From a checkpoint of a small mixture-of-experts model trained on Wikipedia.
Size: 8 layers, vocabulary 8192.
Below are experts of layer 3 (counted from 0) of a mixture-of-experts language model. Rows are named router (the router's row for the expert), gate (a neuron's input weights, with its number), up (a neuron's input weights, with its number), down (a neuron's output weights, with its number) and show model dimensions 0-255. Each number is 128 + 32 x the weight over its row's rms, rounded and kept within 0 to 255. Numbers have three digits each.
After each expert's rows: a language model's description of what the expert responds to. This comes from a sample of Wikipedia text that the model never trained on.

# expert 16
router:164149180059155093079100095085111105100083120155104108051081141130177150103176117137166158120148044204139070151141092113095153116146128124108098140144145133136109109101158073240072113113135127111142159151107145132141115146103141142128099086098088105132119111168159105136113103161171146137113151108111111150089070171118142086150093158082087123025123134134131122180144130111177101099150117144101075087107111117148147120148091189086159157089105108156150056098133147116080136131119125138157084121106121137064073090129195151116132166115135079073115152086148172120135134086099119112129155145102095071055144092120122078068168171130172123115161121174137170089185122099150101110130098122112114127136157158077129073094056127149158122113154146140133106162146124103144112153129064
gate0:141126118207104125138106122120125148136106124139194184106184129096124100132135085124118129129144115126125126130128066164095119126130117139126134140150110163138095101117107103167118247050134156158162113123131182138122088125128123091125078096154128103128173127136097136125131159130109090099146141127178133113071089113129137137000110133120161063127114151180182140081133162111123143080131143156127119139125127127060091143163125073109183126121171106133129104128128134120134134164141086100001114150099124148156124115125158079087164110120121089042174100102128135111108072137089130083160089129133101188103047097131180163163139076068114116084127170153127140076115168152128140130133154135126126170146114112101077100101162186136127105132094131154135094124130129097094112097167135
up0:189115060131168184126175141197140118098050127151191131124118119214076128145175135134126110135058139091115088126143097126104089157131123120255135096151101164075106155125128128151082129149057171113063128119122159128138107088116129150143128139189083129117094153084110107100149132127131128122092146106129081108131162091113200150127082118182144126137066122128108126112182134173123108087125128181193097139139065090128143145187154130147155147113124113128135095133165132123157157148141165142132118050142147118080065146128112008123132127128131055119133170128146066112138138127128121101111136130147129147130107139127086139154150154137059128115126198123068109134128166144090135058132117132156118104129018139142115129132121116155109135094130148188127154135129166146161125156138128
down0:131149145126109127112137078079148103124179127159040217118197190141127143182157059126104130068134110154128139140127127157130115133132099161054154127144148194132124182148101135118130141129168063191132127137133091131120170129130137085111073098106139118155114144135115110151127134121111103107128126130186130120115135161176126190135131105127127190099073168131136118128117134134125159117166130144115111071160131121000159118157101067128115143103122073136139207179147196123130095197124123104131157125129108129126093087168144108116130129170117151125199112132079143219132149076132111132098123127135193139122137106148123197119119113149131118091119090105107133141121184106169174154126137117137161119255144151112151106056142108157188123143131125115084114125162126131119109116171132
Description: First piece of a capitalized word at sentence, paragraph or table-cell start, often personal names or place names, such as Col, Fran, Raj.

# expert 31
router:134161143093159083083090097079104198090115136130103089121136125145170140099156117105163133097111107154135123181085110081138092165111134152100108166132135106143144070131119077164080183115145134169100155137074156159125122104111101153097128077147146112163094107149121064121131182171136142178089144178108137145122061190097114114137130147110101101081210168082200114122117083106222106106151095132122094125115116118177106150169116113141169104140136079171122096082115061114116121102222096097196136118079149156073131099099144181143146177131103138123142142139118163143125114087140110104172146082036061098133167097134132101065141174127169142140172117159126161142099129162154082144114090144139180124151104115054132120097091113123185135114142155153113156138136120160153118127146053
gate0:122059103115121149126116127081123175130127173099117085103132128083159153165168156153130134131173149128162107068094180111096105139185164123113255109133128125140134128127053128128113123140127095103096169129205151169086120223127130139144128166136116119149065124144122129145116141099114142128147096124078118100123153121120140095134141117128118129115140109104147143120119151107117107129109123144093127127121190104138124108165129127111178123101109197195110249147043158087059144091114129104141151158131173107119101255140021109088108193098170142130077116091127126121128121079131132187114135128122117127126090163127142140052121133128103130127120183144070128081161128130149084145098122119057161145104131113137063134130151098155145135125107142178132127147120127117089108102125128
up0:022125155099136139117179113110173128127066140181119055161148088070132098138112132072144106124114122113047102059117117143178115122070137112083125113162090035116127179126194132112105103126120122152123112171130126064131164108132183123143125171142149112135023127127126128167118129132130172046104206136133162109201099093147159144126128144123105124187148173070159129123142114061125126110138128135151129135141091216065148129160129114172128079123118116134174105142134116140066148138140085128126118136137156114101115122090149144054092115115150201142152151143136166146120107141113133126140156090125100134143124197181160130078119116122105124143127169198122074138120127093128124127068131140149132127153119121130127171167142124050128134069108150130131050128131118065158136137094115
down0:072115106124118188226100096064097128097131135040143122137062133158124163089095172115134116159124127082177132170073229097140122151134136143124131135126067162123232117091081133145104098115127138123116150137176092114124173103140129112127139148132137084203110091134099080149148123107143115076145128117122053070174172132127113118131136124144159161137076187090117151086136110138109096153105117132157119105104115114146163132137130112140067117202132193129135152205175083120140124172163095063083136149137139124143074146144136116150101149137136137169124072199122142122138143046168187131130101115100116166105108190136115148123112141157170124075122125116066129163069150141169166191141104121159178136112113118174128088161156137133117132167109141153129155105100077166150139147128128
Description: Capital letters or first pieces starting a value in tables, lists and chess notation after "|", ";" or "(", such as N(xf3), T(B), F(RD).

# expert 11
router:140169140058152110106100182067050145039112095156094092096175137157181153115111158119112114159179122180099120197155123082094094160122116181131166143151189149136145120071126081139164139144126106131157160166134164102126106096076152153134109106087165069106098179166126089110179133101151120108111078173105122119148112184115137093189041122158110141113160138106128148124178151126165083102169126138099141134082095090146139100204104139094148126146124085156157184112140106144123146113192106150188161108075133138125097140117163208106097100095098122137130163169155138087128094100147108129166117113066129094096195124137124140087151121128142112134119099138179185118151141154118082110109106110182083115148113164116163103144068103102180068092095135130098165162144168090090142149154119
gate1:140099114099172113054105135073129110138123131118171114129159112074097183097122132150157143090148101185230128109137127155049146171109119144237131131149134105128112143131154164137130148125023144140119151113091116094124129139137126153189113205133124103143066168194107010130123162116140104131122130106105090169159128129119081114165132127109124124166116136122171142130193101158107087130152171103147165109097163083034130148110135140077110116107114113118120138150177128146098123184107093094104168170222113122104113151150142152136101127154114115118121117215107110108156135126134138146133148128119112081155111159075074179061124125099117146043174174185120129168164117146143161121129132124111122151118133128125140162124136051176125123123122143133138117144122164055149147102145124
up1:131174128088162130085122188120046146128199133110128204148143125134114110109109200128134093126131168121165168074185182144155133125111164115164127131135121130096117141140141120129119226119139112149144145098113129073127028143124128124118070121124163118157177184196126123076105125120111192065129128127105196114165156084122128108139085123123101129048148124163129125134120128165134046122125127135164125113120183148099168109125118108159145106112211139129141150126131118157155072102123142136111126218145121168162132120099112160141133125128148114157111142061126154128175147080120134125130127051152133156126140158131150137148106131107126127101134114206126122133153120191118141120129066201099255123144066111124107119096119115054145180101088127129130130164117129107142139143176127
down1:096093130165068206170120114123146125156139159133109091197153111116138125113151122163140128031116100121167155145119219201122148174137098142156152112084059131131112126084110129139131163092152162140129129129110090114170149122146135134129126125111149119153126125137121103132115145135130122108120110158085140132130130085153100137131147160159117093100120145141117097138124181141149135125121250180154116139119169181075124228173201135126111121130126136134133187141125155128094133217117154076117131137128129154091109128092139173133144140147152131122111118254159144127147148176132138189128146113120133102080000109135128101119148199117123139107122128182080069135129139136149137158169123173104142155128154166179125166128147132120117096137125155139136056088157188149145157136104140
Description: Second words of multiword proper names and country codes in tables and lists, such as Development Zone, Washington Township, GBR, National.

# expert 14
router:156104122095148073124051176149087115095119134161068078097110185091163197126184171056139107113100106185145144169113120132136172187144130176138159112124160148129045116148161146101126180120091100117152124112165165189152097131131191121134162025142166133132137106111136095145147139160156156161157133164156080119130078176111107129189081126102056113061095131129172186206144092144142137117126109214101086111131112152131138158133097154088091139139118082126185094149112200100190142125135138194121167155094093169131113099072134134162114145118119123119146111145106150147113083102140126070102121102148135111188103098143143125145176145099115107114128158129118126158106126103080205174114042102134124147112098146090135118096137121160133120103179124143145110173110119146137122112139140
gate1:131140145135179148116115179166132126167129131119127171105068120063147127190188163138093125090138178133146126142159115114120179137132073203084043056124125072119109111148170114134125130089140094135048172096134121134126103125071111148056132100123134128196126127115141070095120098147129128134166152140091075144154116134075111135177087120133104120132127128150127172127159197122132177150123116118128128078094182120123092140137109129087143146108171066099129134149039149174154139127095109148051088143174135141135132116128123125106131078176140110139127131159111133151196130123124177201165214131136085152127122163133136127093135128052028130128152129122136124128131152121127204168163149131152127149123130127110068136093150126109127119128144137137125017217128156135115131121185130
up1:126142144128136124060046102139157128122135124076135136050131147109111134128125142091144101125085137131114099128152128141114128202115065079132122170057142083206158120105102120132138132168114077124069105170101144130128112123121126120157167108111123064121145141109190140165144128127194133150090077121171108073116124018072121128125112150051104122118090130086055126142013115059139134044136134187140130151125129131101039126134041138127123142094088162102141112156156131128142126083122146160139142128130136131116099088122111186167126129065176117125128173097095131142146131157106106141126121145175122102167121148128053107120162129123102095117161144076182125103171128031119142127156191141168153118136127137139125133119109120109129144168146176101135158140170131127175147099146127
down1:121191150178080050166130136068129121130104148116094111131131130096128117124088128092141126089159089007108151160043127108128113170083157105237142126109097142162149131050163092131130120157149169114130127149143094136199223128066132124132094137129110141186112134090124124121044146140151140148131154142133127129056145133059114124143132198128129129115172150147094110132130117125100155161243123105127106151164117123131136128151133107155132128092147128120116128129121119072120123121127129091209169071134186133146124089146136137116164084108138130068068121151119127075141136124153188170167097125068123133131113148129122175143091174128135130132096088123097126121169128126124126157126133160127116121085189128130139123149111108111128128134128136076083068034145180086122128130083156
Description: Equals signs of wiki section headings like == Media == and their words such as History, See also, Species, Biography.

# expert 45
router:121116172116112091108102120098141135051118099155084133094150105154130147107098126092132172122194117160109080173049127107083111139148097127119153156121146109147110136125135136123069152119113099125171069161129173083130137106089109132086106054143096095105131146150157075113153156128168208135138109147129159104132079122108137126159121181116104175070121145075156087143134122125121107105119135150126127042126135116111122135120083205104088096131103102099149094131154132113094168163147136137113162199172099144166150084086142181110075107090108171099121212095113198083087134143153092106127141144016183113152093127130157076052098115114122101164124150100137145113127165095076172120091111092144108160096122173066155198126097134124120074135132135096158157191133141132199134154145088
gate1:154157151127100158122125137146127142094104138189124146130110130141123121110126124125153149061109128140143137213147151090131112167061123073141077084149156146213143142153029125093107075117127138048126138133120111114130112093182091128128140126089129145123104133126175108136084128128120210145140131143094116143134132033128112063124138129146145128184161127111076126166175177133232132186148152101163131132138125135151060124119164128129164160068039176107107145161102118109122127091125148116165204092128147146061125117151135128148158158127135123168132136158136131114126123124117113131115150121057054116141117073159080110121133126166097154227153128101138176128208162157110147117117123153119208117131139127131114162129161121137131111125122183095209136126128124117218111118114092
up1:118136124127146185120127092105083132219136048131115134122119109204149132150146131131141146139221160134124142083122156133131143220122132181151064115141138111134124122117180128099130122143078131000135232133158149148128152129175029129142149127101129207107125132115203087166097189150137190197171136127106149139131128130134135162197144149131130158134099179144141122122129081137127117129140186139128133128145135131237136108121130148130140106125066085194117142127174114114118049100129153125124136129134155117127128121108143067117130110137104168145106110127097126113132137101137163177124112161164124091126182141131200127066132054140126167107127161161160142165127136163146138151098128133201133129080133141126121154156112078126118118114153134142163180120129116143094117142167113
down1:096122128146142133130152129107098140126124129140138093126124138172136136133126127133185140088134132103081113107142087140174098123141046150123139123124148131130163130140128126114138150198134170070148123127107135127134124130119122061128128118124159125121150145104129172143113161184132137130112135098140121127121086133093103106131144090149139119127128103144125104098077125147145126090255122146150125074125126098139065150059248106129131133124125119116135141117178104137188140190129122131129090127132169138188116122163131127119141142139118166153138120099118116111119132119109119090118127142197116086178106190136213096255138111068183091128083154141181029126142013136132123128124110131165129128089112141128250127105144126133130156137104130136179186156087206115135156161127110
Description: Pipes, equals signs, slashes, colons, and dashes in table markup, headings, and coordinates, such as Date | Time | Opponent, or 41°23′N / 41.383.

# expert 27
router:160159175105106135126080095092068124123118133146111092078182180057154133118165126094138111097148104150137090121114121139083108137122100154110127169127156188057131100116134112118104141197136154140118157129197134150131108127155138135099102054157151126095046156101113101169119143137189161125133130109099104128136100137047113143158149191130132117097125127066165148128169087150140092166140144145138112093090194188096090172162129104084153138155150149142188093154190127074138117104131150144175159108102108191118172131129135137070127130098128126073096173162139152092133087109131114117105140123133161107141103105133210146124176120075150085133148074125170165118194116099128171206139109114090095124114161138087136179101114143058139145120176140196147175142157214129125144089184157
gate0:133126111150104147130100171137077124127128032143134140206133132104207127120110135162139183098127150059133074121161154163130199100136111097133125075143133132141138129225119171129150131105127129127132176139130148106147211093108124127195151111122128146200104160136107072123127123144133156156158255111101164174115112125139118090157093109125069109128059129120131141166124128130097166127159134120153138176101122197150184097124119122136163124122107119138107136131123124111142061139085130178169153138193164153131104121138118129113121181138148145129102063219139138126131137189144141178131099145067161118134107115132112172131150128153105129116093127074136096147119128129139096124129128000098133131080092126105137142128110123117132134147130119150021142105128078114157157178122096
up0:050125128171156089100133131045067123115135148110160131144099065105120170109140145133133128130167117102095140070130145124147135111113112161094093061129137098132148105072083128094139098157051135188119091131131128223131125079150198128071125154137150124121116067074128132154150117110049129129121115167103138144074127130029158127122121129114101114119132128117178145113125131185142111159122149138182073124173126140130118129166176131182146117078161127051102126169178125214127130152131156128052122106130132124140180137055124146155125165118047156117066130105125127165124061114123171106125134130152114124125142125128125056094127128119179138140148126180094164155145125120120164209132120177128115120128171194122126142169110128122123123136126066134136124122119152036127180091129161
down0:122130128143111037042125124100142135101129094113116139140156131178129104147143154084055117186106121190150142152099117126132178126192154200131175149044145103131134201114118074123076178128169145140115102136132100146130065156149109114115142125129132128128132181135183125129102124141049113104049128134134114124050105137114218193160137065144165116110125129117193140101094121082116128172161081126100108133109073115128130131111120168153149206087125101124125129156109132093135133057137191125112123122120123105097130120102125174092125122132148186154184129119126128127106120125129172081083216129155129096117120130117127134169140080153138137122050110180103123121115147124094181117127141128150165086128134125121135143160199137185152128039131154125183127159187122090141130154125087
Description: Abstract nouns and their suffix pieces in general prose, such as belief, development, accusations, influence, story, often followed by of.